Below are experts of layer 3 (counted from 0) of a mixture-of-experts language model. Rows are named router (the router's row for the expert), down (a neuron's output weights, with its number) and show model dimensions 0-127. Each number is 128 + 24 x the weight over its row's rms, rounded and kept within 0 to 255. Numbers have three digits each.
After each expert's rows: a language model's description of what the expert responds to. This comes from a sample of Wikipedia text that the model never trained on.

# expert 26
router:153148125149113088069101131133153132154124120109166093124129109126110127111067097106121132122108125112159129141118101149145113166103198166121137123158137159112109108113119118133156119115153093163116124125103141093106162155126152124155139106104116183131138174168143153107116107119134156118105106141113134120180160147126153155174128112096139113114133124143089131123176112111145080153139
down0:146128124169149118128105164142122095149121087148109138181092135160092144101137119146126159136156113118123132109122164146119135079100099174107137115156120182150154087137089071085105126114162103121160111133132096158102112136128127153104118112093150124083120149129176128112141156113115099131160146156111140138114123154137111141136144092090149123115122147119179078160136115140131122121115
down1:132134130109102121109142151128167098139128120145190112113093166096104123162101166128096107125118150107154152094146112126116130160104134110179104161155099094138145092087122153135123094136111121185140193133128124091129132103095097108150130119123122110138169141188126122151137132113102132095117147120136131132092106133095127125167111161098164118120114119104124131082095144131119150163121
Description: Conjunctions joining words or clauses mid-sentence, mostly and, also or, but, &, rather, then, than.

# expert 59
router:088174155139106088129140099132119105147127120111161088118110130086147138097101105139150169171147153082120149151148083171133123114129124175126118137155182125155110135101107150155139150130148137150159139142122081100166133100120121162156169134096116164114140130144131181068110105125132144095087130123150133116133134131136133147152142080123132127135160119119115151100148098146156136141127
down0:090109096143090142105101130115126162123143130097158109148074157151123121079087070133108100170109136163133127095083144154118153120111114117107123117111126133143105123099131139135117144138092117117154115130096137149126097148121126133123163132116178138133137162116113182169134079131154131129090101098124146065133095123150143134107134122111140149119117113117073085119117103164154155139134
down1:121116123111095130141108118148144134184086083147164142161140109166120140142141082081150100134060151072136126150066087121133179159099119126120104107098159121154143146106106158156126124129147141099133135106119139122130126104120149081104109124143131151151115117112150152150160162134122108141138114110114163149159149106104112124156099147114137162137072131093140123112121116128118128130102
Description: Mid-word ster in Mystery and Amsterdam, plus words like My, Love, Vol, with, by in titles and lists.

# expert 25
router:109170133145093104106144120098131112115134149133184121158137129082118139141127113133125167143120159109123177137154114143089117129124123134091145136129172148147130120107116143163120149107138101124113152148120161069128142116129102139122193140147097139134143141181095114111132111133122166129083102112133146169110103133172090166145123135124115108130180124146105129105145134115164101183173
down0:129162121116121125120150101145137102108141121152123138167137101091106155125102117165155160127151122149131127139091175100156133118129147104167130132168108114125121122100098113094174123083095132127126108120134149102078121104101137127094095110112150144097155124135154151135122148172144142156190120142099134141113124144082159081140100145093116163135158089177148113124105139085144168124121
down1:061113146108115120138108115129108127102098174106084158115166112112126167154120117128140106131111114125089128072125113099116087114173127086137144110135172134101113111112140114130106136099119113143099121097075159127144157102148133153089129149188106120115113140138123138103133133117178170138151125110128127147133132110113097090102167137128113146116128138128103104165110086077125109154125
Description: The piece "ong" inside words (belong, strong, song, Cheongyongsa), plus line breaks in lists, lone d or s pieces, and brackets.

# expert 50
router:099130201128055081106131120109114141127140099110128123141133115132112126113126108104137130131117158115126149206128108177146136137101142129130126134135136143139130102108138133133150133135103157141145104141143131111125120114116149184145127145126139150147154141196121143088103148113094128142067141104148149141159140109133128125172118125118143109152205120111108115088155108120154149163112
down0:083128115120125124136132133125143130142163100076146109145120096133158104122150107142109102087141102118123149161129101124129100112102135121069130069177156150116090141089127207094105113142124112113114166135159110102119148138087087126141116120137145168140128119160151118106163112133152146115137101177107113158133129113128141090142147139155132162116140151073131129110153093121135153125119
down1:140102141109085152144125136123120113113153104115106091112130116118112161153158123138108160127129072123138129178153170116128136113135148137110098182124123131145106058090118140131106131194115100151120110126182125143050138132107110137135125124129173130149097190155146142134106125159125129114139125133121125105147127131118156165137116123109126153122146161129105133132125163117183125112088
Description: Nouns of time and place after the, a or a number, such as year, years, time, season, period, age, city, country.

# expert 8
router:137134137140110075086107139110141096137123142089124107093123137102137106116134099125143168105123139099147138145141092140141148143154153169103136113111162157152091136096198136147133136119147121130135144124099098110097141107121149154103134158106134130116153133196129153084111147163136161154091123123150155109136116113121169159135101127099113097075149117146090102105159137135157098084136
down0:126131133111163151103120134167150110125137087138148154110153137077188105138122133140125166191123129145101116143130138113112104215121127092090158167154142132146150128125124124137089157147174141138107138102096112138138112170122141173124127095158076138118128155151112099126120166118151145132165128139137134146109086119117145091143133106172151122138140146117163158105136120151126147131122
down1:113141129155161095134111149127154104100136146126127136078136132171179149155099141172146161106097100172146106146140134160178102107146156127138120136097147118138150090135131183151125132102126154112107113113136149147126117158164118150142152083145106088138164097144139117099129117117099144109155127112120113118167136142115097155174102133090109166145138107175110149135087139150153148158113
Description: Consonant pieces inside words and names, above all c as in Barcelona, Moscow, calculation, plus ow, vent, st.

# expert 3
router:079159156115117105141137103117114114180137087121159119135127142100144123094139099138128142110133168088124125107158099145112125125133157163105122124137161104149154133101148064157128131112130105156117132139106126093118136161107162128123144138133121170113159122160130137097095150168137134175060128096101146140137132102160141133133140091101155082075119119168120116083154127100143116114130
down0:128124114122117096097105116107090125142130158109117201147140119133143134114108104097104141123100153137122142146108158188143132142112125095138133119116104143156050114119169155105142163128152142109137179127134095142130127087105119123127114145122145150137120111128134126120155151120121099111181146117143113153071150120133150106145151149152131127181131102082158152113168169126164124139168
down1:121150151129085085165155119137133147134131080108127115141123089134142121125084156115184098180150066156167128135126124115179062154156130170137128148082132121127137155148140131125132111179160114128163114127132142125116133101127149110134111099133157139130128146171149147147157137116106149109156134130132112122120136113149134127068145136116148168133153124133145098159130178164130106144124
Description: Second pieces of words split after a short stem, such as ac-res, st-ages, met-al, pandem-ic, adem, ical.

# expert 11
router:150139152187127097096145142093116121179131138122128077150155111132117114113125097083125131117144160096119146161138126112146111114161151181112108147127143115125114118149128118142159139124118126130135106115110129110152157125119088131153191130144101169116175146150076174109118130130130079106138107159184140164123099137146131156161157119069131105104126109129128124103148119113118115115170
down0:120120079113155150144107149173115157163106140110169139164112099121104129112109107156070142106136147079130093150133135096134163140096116104136116104183161139095158107089102126157126138138142118143120192165153141120150123143102153141187149144122137100085080132130110128114142079149124124120150105118105134102151169144112121141128124143132144104123079133123111152125142125131155106129116
down1:084111103111120113127139172144141154137180106129157162139137146110137111091099120111098117115168104144159118137163125121147149115108081123162104158139109096139100101143139102130117100123132132142140150144117124128128122133169183130135119134134150126112083103119109153136122109137112187075129158147129142068140167168113119152146131143178159159129148124164153176109136134105123117130073
Description: Mid-word pieces like ect, ct, act, ens, ort inside words such as effect, conjectures, distortion, defensed, indivisible.

# expert 23
router:162152151139084109099125118147161114146131108125149089152149113110129116109132109156127135150112129140133128144119154156138118124140135142131066118139178125195122117114144106139130098114155121109145102135123136110132133129105125147119122122127128123104177181192072123114095096152165123085145097095137147126141129104110152172166135103102116075114179117111143117105160144128176150147150
down0:107109109139075136098096123126097114158118092103140092145148120174090155070130135163135142120113124101156094178165150111119120161113131162100111141117143180102112122168102101155115160145137134150158117144094122124142154145162136129141130077158138139141083135134113138094136117117123170108138114112105091103173122134166133152087106128108121151133115138145150153105140157134149132133089
down1:100100124105106140091171153095151095102103150102129154169083127074157114139118133135131129137163120160138185131117107149116150154115176157170132123129132111140134097155096155160145139132119120117168150141150081160127156136163146117114119099102136128155149122120171117119188133138142120146132067133104146112130155137093141151141121134155110102129110093109122139127120139120132092143075
Description: Four-digit years in dates, tables and sports results (2015, 1993, 195-9), plus the or ending prior or mayor.

# expert 24
router:140178183135093047137123099081137124127123147102135107147139120100081105113108115114149164158112168116119152143135106157115107134137123152101116128140177143162110125113141112149130137131132116128148141139113100106149154139141135153154163130094110164107151157179116167087124107146131158101097104111141116128147116101127114149156129099108161095124148109161089148095182130115134130148124
down0:094118146130083113152128145160112154144117098096102126152130148138149121135138088156097101129132156122093183111125140158133125176155111165131161100118097148133127136096122115135117134130137151150089093130091099121128117120148083142116126076106129103126089089119110122112180142139125104141081133142151079119088105130141160099125132122129188156121107095143151120106078158129117104108150
down1:114132138187116148122109138147181125111145096146148099147107119121157155133174107127133130153116109094161138117110128128145135154141106130110125183093146100140113158138137090100124111164174150085153116122112094086100110131105131095102131125126127090126132119143147148108131158161087200142121140118101121102134128123131162084116096134155130140186104087091128097124145129092111139122121
Description: Ends of plural or general nouns such as systems, games, history, album, troops, with the commas and are that follow them.

# expert 47
router:152138163165126078124120109114136119153136115107150081129123104101124140114117125134136160141093149113142142142138077161136116150167121134105115122133151139123127148121153104131160139095137108101134132117132082121121105134127105158147170136094100146129115113149093121079104161112149153110091082110137159101146142108124123140131112114087156055093143128145052129100140133121194113139117
down0:118121105107099154148157130112135112105137146120158166148115131098128160113132123110108143161127128147143125176096143140161109140133130158139134135126136155084087137125132162123148131126138071108131124155172128137119126138125144119075119147125143116064113166133100089131162079151100114155085113107119102115112114130135099147114131129176145090106127075119105128092129106138179089151068
down1:099138147119157120141132094104129091113131136157106104104146113126165155174135149106086107133100128096115135164163093198092162101120163105108121118115168119147120137149141097095145118123114137111140159103104158146107133108125165148084124126155131173123154112121144085118079159143120155154151157125130126082125144144140122116160159117108101156110094091151076133125118118148096126145116
Description: Prepositions from, at, of introducing sources or places ("Rankings from AP Poll", "student at"), plus pieces like osp in atmospheric.

# expert 12
router:118205186122111078122144081082133121119112119126146130119128117117106100086109123117160159134126164134111125156132107141082107149138130131136113108164184127151128112117146105143129128115124118140161133099129089117144148131135135143175159151084111163141133152170097180102134096137113144104072118128150126121141100106152117149173101095125148109128159107151098142106161115132133129136117
down0:173102179139102135134156116124135151158118145129091184130128127159158146130174088116129072150114125118144170154148125129103122137154153172124137155132107073148157111124173115134109167075115123107130113115144076096144144169124146100173129123082142130130107091120134134100146082137118139167139099153135105080151143128149121142107098115138154136103116131124146129143126132150148132116126
down1:104144075148096107117131128133085103138095105073114119115121072136109108147128155169149153106144151170140144129166146152128100155129124112106143153120135084124101140116096134105130110106141138116168131099119092131064130164132092134171092127165125154175123132133125095105103135127136117101137124142121126168084134144149149120140123101146111145121083125115093143125111134124176179148139
Description: Competition words such as Tour, Championship, Series, Open, plus letters inside league abbreviations like UFC and NIFL, mostly in sports results.

# expert 48
router:123164152144105102101094117104121099145154143105173096108142128115098117127088115122178133141118151125119126138163108177138056154131137118122086128149154128175135128094135084151124147133134117139150148083137116143129148099155132177140173184096137158131165124179085139097118125121146128099076137130147127140123160108112139134153110121140141121136157140148086126123160117117139127135101
down0:206118111078117138113118147121127109125132095103128125116136138147173121138147140161129125144141115163162111124148168109134166149100134134155063109120155141125144119138118187168117150117149135143140140106128104119132116127145093138158114113109121137087158146168173086105150125173121168106119106146156146115176130122111101146084189134129118146139128133138102152082134135151153125133109
down1:104099098154105130149089127092126127158123123133146151144082137126156125115080073124146114106134114157134106155070102092137147078107098143151110135129126157104133085101164140138125138116118110150126107161131151152115102119125152116138171139112128147139120139163082155155131105132173116128109133098075126108116176166140163108161141108118111122132168122107116111106137088075126109106122
Description: Final words of proper-name phrases such as School, Valley, Festival, Road, Award, Location, in team names, awards and infobox place captions.

# expert 2
router:133170174131092039133120103085137122133137139103145107131133116091093105110092108111147184157119159119112149139134107162119111151141122147110114123140177142161105119115145115152122136135141122128151149134108090112140154135130131163149171135090116149113146150185110156091119107130139149111103100096151123125155110110136112147161127100099167093110158106158104142111178136125143123140128
down0:135109120103092105171101165109147096087175159123111151099116185134090114114113111152129106146101160107122113120111142158167126125156151120133159115106127126167122123141096101105099138130134136129138117114180122076088108158108164133050093149112133104120133095128159140087119156111111115110120150147106147160141120136143111135117160151112126111137153104118117163095116102136127140096096
down1:112122089128132102116109139109152082152097113132137160086131152175123110101143173148152094150174141193126098150150131155165126140106086088160126160108160110142133119128098103191116102131173154120117115108088131092080109139117120106130117103147136109120114123125153145116144149129153103135148161116109130127120108143118143134111135138107126113121132113080134112119109058164107127109132
Description: Word-initial pieces and short verbs after is, was, or a comma, such as not, New, place, Ser, Van, set, called.

# expert 46
router:121135145147086082103135109135120132156134135062153078156145130071147134124152109088121122103110146112096138128155136162081123137114131146089136128141158162147142119156134136142121116129146112143134112144116124058140127123140113163110140134106098143097140121153087125109136111130141149146082123105131160116135144089130117177146107119129157102102151097184156135140153093120191111147127
down0:090132133144161105138124139103126144162128081094131124126126124097120100089158120168105129130137112073130091133157097141139109161093177169108112161099128146096165104168126142123150181094141151094162111125148138102096085117134112119109126119165104117112113141122103166131107162129156154127131074125112117127135132151122147106094129102139105094080155150137123089110123105158145132149110
down1:157124115149167148150129112130144165118127104148089101131156065093123179128081158091137142147127165116137087143116127142152147152120131143145090144122122170114132125134084090096165092119150098112122110148162133147130136152155142131120107148132129090137135127146157144120089151121106140087129127161138151132142116132158138078189112172134140116156104135134107143125161149141136112065108
Description: Inner syllables of names and words, mainly ra, el, ro, d, ph, as in Musgrave, Accra, Guidelines, Purtseladze.

# expert 60
router:128163169123092046136128108081140123136131151100140101134128105104092112105102111104140170151116164124111153143136102153119110141135125149109123117145179142173112119121152103154121139131144119124154154125112104107146155123137121152150161134078126164105143149192107160100127108131134158116100097102164118131148119098124110156158127103107167087106157111154092131099174125119138125133127
down0:077149101173123110151132123156132104140119099132128142080095130078131141121118088138140132129113129104091124131102165111102166115108158138126126164158108120149109113132155168131151133134147144122141102168169124103108142140103167123142150159079127133147127117128136098175103143127123156137147143160126143136126096229155136134143126125132174116108137116102115097109110102137151082103121
down1:148149118157097158163105134128130162129093153120098132164133151085127149105133151094152190150140077110135158194148115121127148123119101123151113126140130133103131110182144150107133151124150103159173124131136088130121128164136145109111125109113114130137137173100119148160135159066134115150149120091118118126100158104079152140124080120146139124106125144125133116108125153159111129184106
Description: First pieces of words after a space or opening parenthesis, such as port, rec, occ, rest, court, plus years inside parentheses.

# expert 57
router:106163129152115110137099076133122135157134117124145097139075124115117107096096045097138155118094158145137161141131128140128067150109135138129097136124186122185128116121163129164139109124094111128122139126142102143139165112145117133140131118128104130147134143151148130132111111136096161111135131115167123175163096124123149148157132102114105110097122115168119133100178106106181114101122
down0:120117101128067166131144131113110132126143166093110127145125092088172115080149121103125145129153158139141083145108111119145174122124127103098175145148152127150122117149107117155146159098133181090167155102156105121122135150142160138144147095118119154186190121096081118162130175153152105110123126129114124125150124102134104109130143110146141146123148120103149116106133102139128133084145
down1:150129103139122125139127150138188124126128161140147078123113080113094121121117130149114107113151101116108151086123146106094155121159178121151082123131081125132106150108117109133171166120118108067121062112103141128179134158121135132155124157152118127139135140159152147128105133109105108108182142139138107136178154132125159085106112141122123144105153111165103134107139113124090149119159
Description: Capital letters starting names or words after line breaks, quotes or headings, such as J-oel, Mc-Le-an, Mac-D-onald, ==G-overnment.

# expert 19
router:094145133140101094122095075110131151135117124149164119146166085118088150114078107119125158117142144122107121178132095147142122099138135167095119111167138144171148112110147151173122156109086099118143113131110164121121159120127131156148169132094080148125146136170094157131144110140154141123125124141142116126154151154140137165157136146126128136058123071160146151114130137159126127108125
down0:131087099112117135088100137131138106138144124153102118153130126062142108135125087139104122094131133142089159138124131138093094131153127113198137081113121107079132114124124155109097145123098091157089116076141086094108166145117144145123122139133150158119117155170097127096148123105121112114111134113123142123132125174100141151136153119138073132100115088157145119100103141124151172135147
down1:097136160120134083159137114115138093149129102096151119138115166151109157108139120183125088158150108089120111128165116135109130192129136097057131161124135160124171127164131130119115103139160180124125117120123141132120081137142142116141121121148100132151131091094160118129151147122118159087115126123147132155155158129168170135110114129132120135136155126095143117159135118119140104076181
Description: The mid-word piece "ur" (suburban, multipurpose) and pieces like ual, ior, ass, plus Major, National, major in ranks and leagues.

# expert 35
router:119127125154109111107135104112129113152103117127163102135136078139145140110106103098149107106096199125128155185161118141127112079153160129164080094134150112158122115114106117129126148099124133095150109128103125125141140109177149176133128132113135191126183169150094158115094123141142098106091092146140152144135109117160140149128110109127115101116153121110122149093132122086138110130107
down0:142120164110119127140107091099142111098121133117133137135122134098156133162118115134130163162144126082127127121108091136090130166119124130133107115124126148086149167139129095124148118100094123160164059114154138111097140136146140134119096149119145125118136134143123072102114076125126117134112152107142155120101193083111084117134128155179147135133133100139091081121155124182108169136096
down1:092176133145162139133156133129171111141113098106144158124154175119116103158115094150105139115128116103152119126117122110105135166094155119102073161135111142167144105128111084148124168143152101135145123110204143164141106061129131130097156139152107076127117112124138116116157121168085106113154158107140127123143095132114151118125100144128140140153149144094152105113150150119119118153114
Description: Mid-word and suffix pieces of abstract Latinate nouns like -ment, -ion, -itor, artment, fess: department, concealment, Confessions, Conflict.

# expert 63
router:143149135146109114140154087117148109156166137121154113137142116126147109083134102133156141144063122117132163118146136161120120146125125111104115125152182120134110098097131112133134133129121101139167095104113123096146157096151149135160143116125088127099161121194126127133115103150127123144119108149132125163139112153098151150128129109099094128079187132102123111060189133129169156100123
down0:127101149152104130105129139153152121119114079118125134101095158179099117119085109126121127163115182123118129115135127156103075116117141144135111116154170095128156140141122103041134110131154100134141154108112167136120091072134153142117174140121100122118122159116112143151120119116161110124182154155149148131145128102085153158141153142134133131117102094129091133123144136124133184128134
down1:118136124123112109122150099161105122164091140136124113184126153156145125094142111136175137143061161162086111132103094121101162154156151093150178160128101143131120155094150125156141123172139135103172160140128127087106132135123118100147110185104125119171117134101115101078141124108153127126133135138118107127155135126128136138140120157117176132144150153117104093104126110137094155110098
Description: Numeric pieces after dashes or in ranges and coordinates, such as 2016-17, 1637–1716, 2011–2012, seconds in coordinates.

# expert 21
router:127172173125089045143130099085135125132133139106138092138122119086096106103098106118144175151120157120109148156125101156100111142132125137103121128148178142161105121127155111145125126131137120130146152139116094109139157132144131158158162131103114162115149153194109155102120110132132150109095116099150121129158114109122116152169122088101150098118146115167095137107188131117142128140123
down0:122096127131097135144157129171130130091123165132124120107129083141098131164130144133131116118128117100152145148118132099118141129091103143123095147121101182126109094126157148162126131137146111127164169067133141111133145074152137129153127148097118145152088099117155108108148118119103133108138169164115120112133127178187096162120177138126080075117096108153105136156124108128161109107135
down1:139101148101115116137101126132137076113167155171123116073116102157127196093147148113116112159137096118099138163165154153125102126157140085122112098130110123125162137106133147115129114120155094117140165167146123120108093114070170146125164148126135104114113129130137092135085130120118137112157139116099133152147174135132131150120111125129135115124170149112139155109152172111117094105072
Description: Capital first pieces of proper names after commas, pipes or line breaks, such as C-olonel, Ne-ale, Mel-bourne, Mc, Mac.

# expert 17
router:135204162121086053143139128125130110129146122099127101140114141087103114079086097113136169135120159132116126178124126110111083116149140135117137119159159133153138130114152110170114123139134103125131150147150103127151137133148112157138166121123137156137144157172087125116112117113140141139079104111132139173157104119122138151178130083083147112138150119121134127109168085141135135110110
down0:111119143159119119097100112120109135144118103140106130150160106154123115077140102174109099128130144119155133116127165100121137111124122055155132112113146074069089146121132147130126125136128127111137122131119129110123126121125106141134145144137114149171123116095138160108101148116133190134171097135097092153120153137143169083130114129112112125140109103103174123109137144117076174104198
down1:130143138149097141193096133150086095087102107139121112170153089108104086113083086131115096116121107123138124130134105118106141104123100150136152134125103141117127136079088090167151125134153154122098101152175124164130112163139168129093170118123132126144112108139118128124182143097095112151158134149143102143144109153109152098128117149182109085121140123093108127116149104128119132124137
Description: Capitalized first pieces of foreign or unfamiliar names after a space, often in taxonomy authorities and lists: Her(itage), Sh(uyukh), Mic(rurus).

# expert 29
router:146157153141123087073101067117135121161141130130155084125128129100125136125098134102174135115124145083143104145168103151114114149169126131133095113152151115147137149103147141150150164113110110138149092086145126090145145119147159149162158136093140174121155148171119121098097140138128123089067111146134173142132120116138110147149130124120104119118159111159096144134163127087142098127103
down2:158112108139157124144138129189158100110113130125147056099113162105090145112100108109108126105131050106096088125149108130105107111154093135101133072129159152120127133112138117126142115153089125137134124080141092161130107112142138165114156107137153140144114106148121108162135104116130153108146159132128170087119170154162132095129101111105140128122152152126090169138117110131118116128131
down3:128112161139118115137120147104143106118153123080089151171159095123149133140158133108108155135111085180120137120145073086127129118122109124155153123097126153150114124123129147145121144108092115119113105118151099118132115156127103100134127105146080123062107109108142117113101063119124120120111120105134111127146161104125077150127086125142113135136104096107108121103108115167134132215128
Description: Final pieces of place, surname and institution names (-ton, -ville, -ford, -ley), and words like University, School, College.

# expert 5
router:136173160156063138112096109141134118151107141108141094138157143080126129096107102090130128129123169091109134133145104131134118145135167146102132150156192107143131136099153113127155129115087117141180115137100161076114155138153145145146130119114147136102172156167119115096129146095120121104116090113129128150166139139148125143158142131122158124082155114118146151115138159144191126141127
down0:092130183164152166127118112111101105120154120132116128150145104122103132166101167123105071154121135120140120109114124132150140119145088116092162132118112124134113110115154097114140117103104133157144102127124153101114139077102094147146111107083140098119085117151161141140034131143151142145140146104103081142085098143111135130123121133164100145167140142170128104125135165135121125105115
down1:089158103115157097147119155160108110135146133083174142100123131129118116098145168123161157159131149122112108140148135107098120159137134187139101119121151157101137111133114162156110119112187105135107169146106122111083154119165147124142135149144164131136148141136088138127162110122070117147129098140097135107148109135129128077122144106141155126139100112115095104101118058129117107099151
Description: Commas after clause-initial phrases, appositives, places and citations, plus thousands separators in numbers, such as "In 2004, ", "38,000".

# expert 40
router:131173172125098050140115100086134125136137136105153093129123120093096114110106114112139172157121162110120151145127105164115114146137134142101119111145178149163113127121152119154122134130144118134144147128113104112140158136142126156157167127093114155111145158185117169093118103138128153108096106105154124126157122107133110156160112106093168095112152116168080129106183133112144126135119
down0:112132097137114143134159152155147182114108129137124117103114159145143098145141120143136153138148186127144117114177131134148170130104127153142125139098145105178108107139122124070147128092114110107119118125114111132129144132128128117130080104148131177145197124138139140175116134122142108105157067147125165137128139057153152117104098122139144135083128150138132107122105083131157086135147
down1:151131111170135109166168116168170117087121146132094146116140138157113100150159129173087137124129126121137104155104094141131115151147147118146101121161166110117138120119129077111158096137107137156145135113134134164115134102154126110086133152107144104131129153107144138152117153089108122159129131104129116154156136171192115159122069089162102131156126153166085139108119136098100126097109
Description: Mostly and, or, &, the after names or clauses, plus digits after decimal points in coordinates and times, and some name pieces.

# expert 38
router:117125150134094099122113121055107134144126122114140097127132133106102123101101089145138135148115163059158121167130113128156133141109120124112113092128147150144104152141153087169134146099122123133137157151117109112104136106140130165139150158105116183157137123181130134106132112153113131103120120106125144124154132132137147145135140097111178056102172086154097123127151096092133102095151
down0:101138129151185127129159114120160125171110134135111122117128105080133125158129140136161126154117148152133144132113100179144100118123153083117131123136083176121129117113139146090129104144088114114119098140084131093073145168111193164137130136118093111148114105115077160102138121109172137085114145145120143143126123169131109098119122122144101161121146103134142151125151174152139138116168
down1:118127136085140112133126093094130196153140129110133159067142122099157153085121102112155110078160128136140109092157130145096140108124086121126129100119122108136144114117159164159092115172119146161090111115156157143143110151168145141134111090146133094082142110144153128127145099151145174143105113111129133147126131102087094136107105148139092099115090133142129089147146128143103111115117
Description: Opening pieces of lowercase words after a, the or and, such as st, c, p, conc, sp, pl, as in concert, platforms.

# expert 58
router:119132156106082099100098106117137079133183100092134085134146134126115077073102099145162180142118199145103122138130103162144131151142117157094107122168134155135128145124128115154127142129118094123141142174119136140142150110139111156135129110135127168115124143158120133081137133136115153118093090091120133133177130099131117163122104106097151121135132105138139143111119102131182120118109
down0:105152111157131132126128084129148119120131096165127119136115109146110180151113133122083110086114178152168139130128101132120081138114143131085121097106132163102139138141122140139111159124128141140135113096125122108127103117123149108121109127084162162144094148151147144150133138104110090102109108174140139125128161074107091117137084087127131150129082130122123121176100170125081130189104
down1:117164143123142155104124131132137142172097132157137122164127132097115128125118147097188094127141172141090131134147141107115123132144126118118176133173115152129154116145110147160107143124100135102082145146127141143156138134128105127133120146093133123154105166194125155111084152158124159119090119081150140094077106159150111142130133124087134107088106172124137091097117180113133150156129
Description: Word-initial pieces like G, Or, Am, Par, Mag, plus az in magazines, amazing, Blazers, in names and general words.

# expert 0
router:129152159178120099117141131116137115114151106120155096163148093126149114093146110143111144141124158110132135169144120174151137167141138103131118117131146136213110134111165116150134103133113136149129106123126107123154197127132153150107139156141126145124136155170093124105120104170136118096108100143153119147161140133124172148174116150133139119135185099155095156108187125101147121152125
down0:149114115110075153097137119174126152120116137134086107119122135092115123118099123138170159079152146134112106140096122138140152128164132148122155152113084137111075115130127112133116146134151165129094156116148103135108085178156145121119140084127130156139102042132154160057155139138130128151110142108110139077126137083142118118159124129133146121135098141112136127117112120159109119107137
down1:093119181147122156094132172133104148129163110159104108125123158119126121127145122151134122121108134091129094146168121124149086149108093110186125112105126156134169140153124137137141097117076166128163147147127087140123153121115113133108128158126161131143136163097133157176133118168140095128118091128112146122125118105138111117094143125122173084186117162149117126128131141113182133183138
Description: The word piece age in age, ages, Image, Marriage, plus year numbers after 19 or 18 in birth and death dates, such as 1989.

# expert 22
router:112204156139089110125130094129148144175118118107130100140133142101084072092090120142136157146123165128119144188129083149110119119143142115061135097169166138144105125105144116129089116132117124154167140143121136116117154109122091139164115155121106137129158161144079123094121096142145148089085148124132143157149109113134139136134162112133141106135133100158142111115147140121127109138133
down0:116141119119121136094117115124168153143124124154125096146160103143163139105115123127108066158157111134102133115154141132084112106127158134117089093145122116149113119136157111142142138155131144141150095116126122095139114137084156120165173141136158105113117125203160125115130112137114150102137156104134154132113122136105155105112178102086070111123137127199132164120099163162104117150141
down1:093088158200086126088093110148138118177148115139138140123117124168117112115105106091151102180121124083117117145127116168090109147108091110113113140080126121110143106149119139089141146110115120151145120111135108135124131129103156143079108165131095127138123122128099095154124130085137138104115179146135189142138111132093128167130140127128103164133086096098112145132117133117138104131127
Description: Name-opening pieces in French, Spanish, Arabic and similar names, such as Al, San, El, Jos, and ou in Nouakchott or Gloucester.

# expert 15
router:123175172130098042133119103076130124134132145108145098130130120093093109102110115107145176157124160108119148153137099158122110144135123137110120118143178131163104116122149118157125138128147112126143150132107105107140161129142116161151162128098109156118149151183114162083128112135128156107085099108151121123151130108116117152154120104100149099110161113167080132108179137111140135136129
down0:173126143139102133171175137108156111099100104139106165117077091141139144164149170148142066139128137108125110134125123093111137111185113149104163100126137083130139163156126119116130114156135139133113078138132123145112099161118099118127114100079138127146116116143106117112134074156127128138148129114094112173105144121080096144136107145167183107154128127116135129131136139131119088155121
down1:047157084103127161168127133133132135085136184111150048100124122125101102079147100156119133130093159160133108128111136127097138118137155107128168118116117139146153135169134126144142133143151160090125113120130138119122140125143143134086132122159114106130132119147155127102153161118131172134120136120102180121146162153108142101093148118102125117164138113165134144152128158133111156167142
Description: Slashes, parentheses, or, and, and hyphens joining names in lists and tables; also capital starts of non-English names like Hushovd, Bhasi.

# expert 49
router:122170177152114136098105097074137137133155118111155102141093109136132087082130108078147155128108164109131144126146127154118080129167143117142141135130166086122100129129137130129127135106129080128142104111145097119151159114150128155129171093122089138080123119138088154120124121101120130070117106128125142148125125118148140156125095109101129052083161108143090132108134110117150133129132
down0:098138143130115122103108126132092091092088151085177114150143167128110133125097154122146178148087097130174150152131144084078143164186132149110150110140127094137128102124135114092130147142104094157131103140134148125128136137139146115092109140132141118148120145145122091111182166136101082110086148130137141156129175142131135124076162123151089120142134118125127121116136093151130134157133
down1:150129105089166096129116143131111124133091118147144133130116177119076106104108129115140155139124151128129115123120158170128117089140133150141126137078134101114161118121108138130118173169171101171108171155125156094131165150104148103152155101152166146122140142133074135110116141123146127208126150136159131143081142091118139095147104099101121100141140117168122104146110143142127134098124
Description: Single capital letters inside all-caps acronyms and codes such as FIDAL, NYPD, STFU, IND, CHOGM, and superscripts in units like km^2.

# expert 56
router:105179136124080101134139105100122107133120059113144106178128096109126084108129135131134119130127153129124122129150103165128145117160134132151151109148119091150138134101160086116178146113121120127123095129111115096097103140149158120113163147101090129134160144167121159100103126114149098118086113120140163148157108123166134144192113138085111107116149111102141151103154126107186129134128
down0:132121105111199130160122086088138111109118136132161082211158074137095133108120087103153115128096142149135127118136116164127138142109104120139132099146129125082099146122140144122150135113121109108078154112108134137133132141125139120193141179136069135109103110110095156107165114152152103155134165140127121119150117129142159144123126132122131115142119136154119114130154095160092131147125
down1:106110136108103148061132127103094092150124096094122138175088131165114105104135160118157107131127160126087119154124108090137164142091125130099179132086144117148125146113119209122155171142115104122149127132155128089158109131132138162136106136126112126133177131153153113128141163113166100153104130096175141112136120115112123143136108123138128140118112172085120124136109143120145145150156
Description: Nouns for organizations, groups and categories after the or a, such as government, species, series, family, election, and pieces like ater, uture.

# expert 41
router:120187138141081082111140112071148142133139124114135124115114106094128098130114106128174139117105175114158165143144122163148141095116137163114151125171167143168115114109184101152127142133132150112130141121106099113111139146123125163123147102105126130137136101182094124113135109103156141122087117164126125104160151131111110133135103124103147092089155067178135130119137147101148107132146
down0:099144114131150160116093137153157117130133121113144131140150173118113077106137135162099146140080152108141151189124110128121142153148114180134159115118161141152182151131127135124107150149132148140132156158087126147133144105093151128146140142114116115128161097117136119144131109117098140168100160121167116075191124183129127142130107101162107143163136154105152113083141112138113149132087
down1:106096147130093115130092085163144103142116097096084118108098154137134142145136113128149172124106089138169110151128133169157056134129138168150094171116170142118130108118121129123106094162135127154125082092109141116133138108156176135142151118126145122091128061154148141137139111159089131125158131122168094114153138149125126134160116112111092118140132126118141127136164153163132125117099
Description: Word-internal ul and ular pieces (scheduled, simulator, sulfoxide, beautiful), plus === heading marks, New, South and single digits.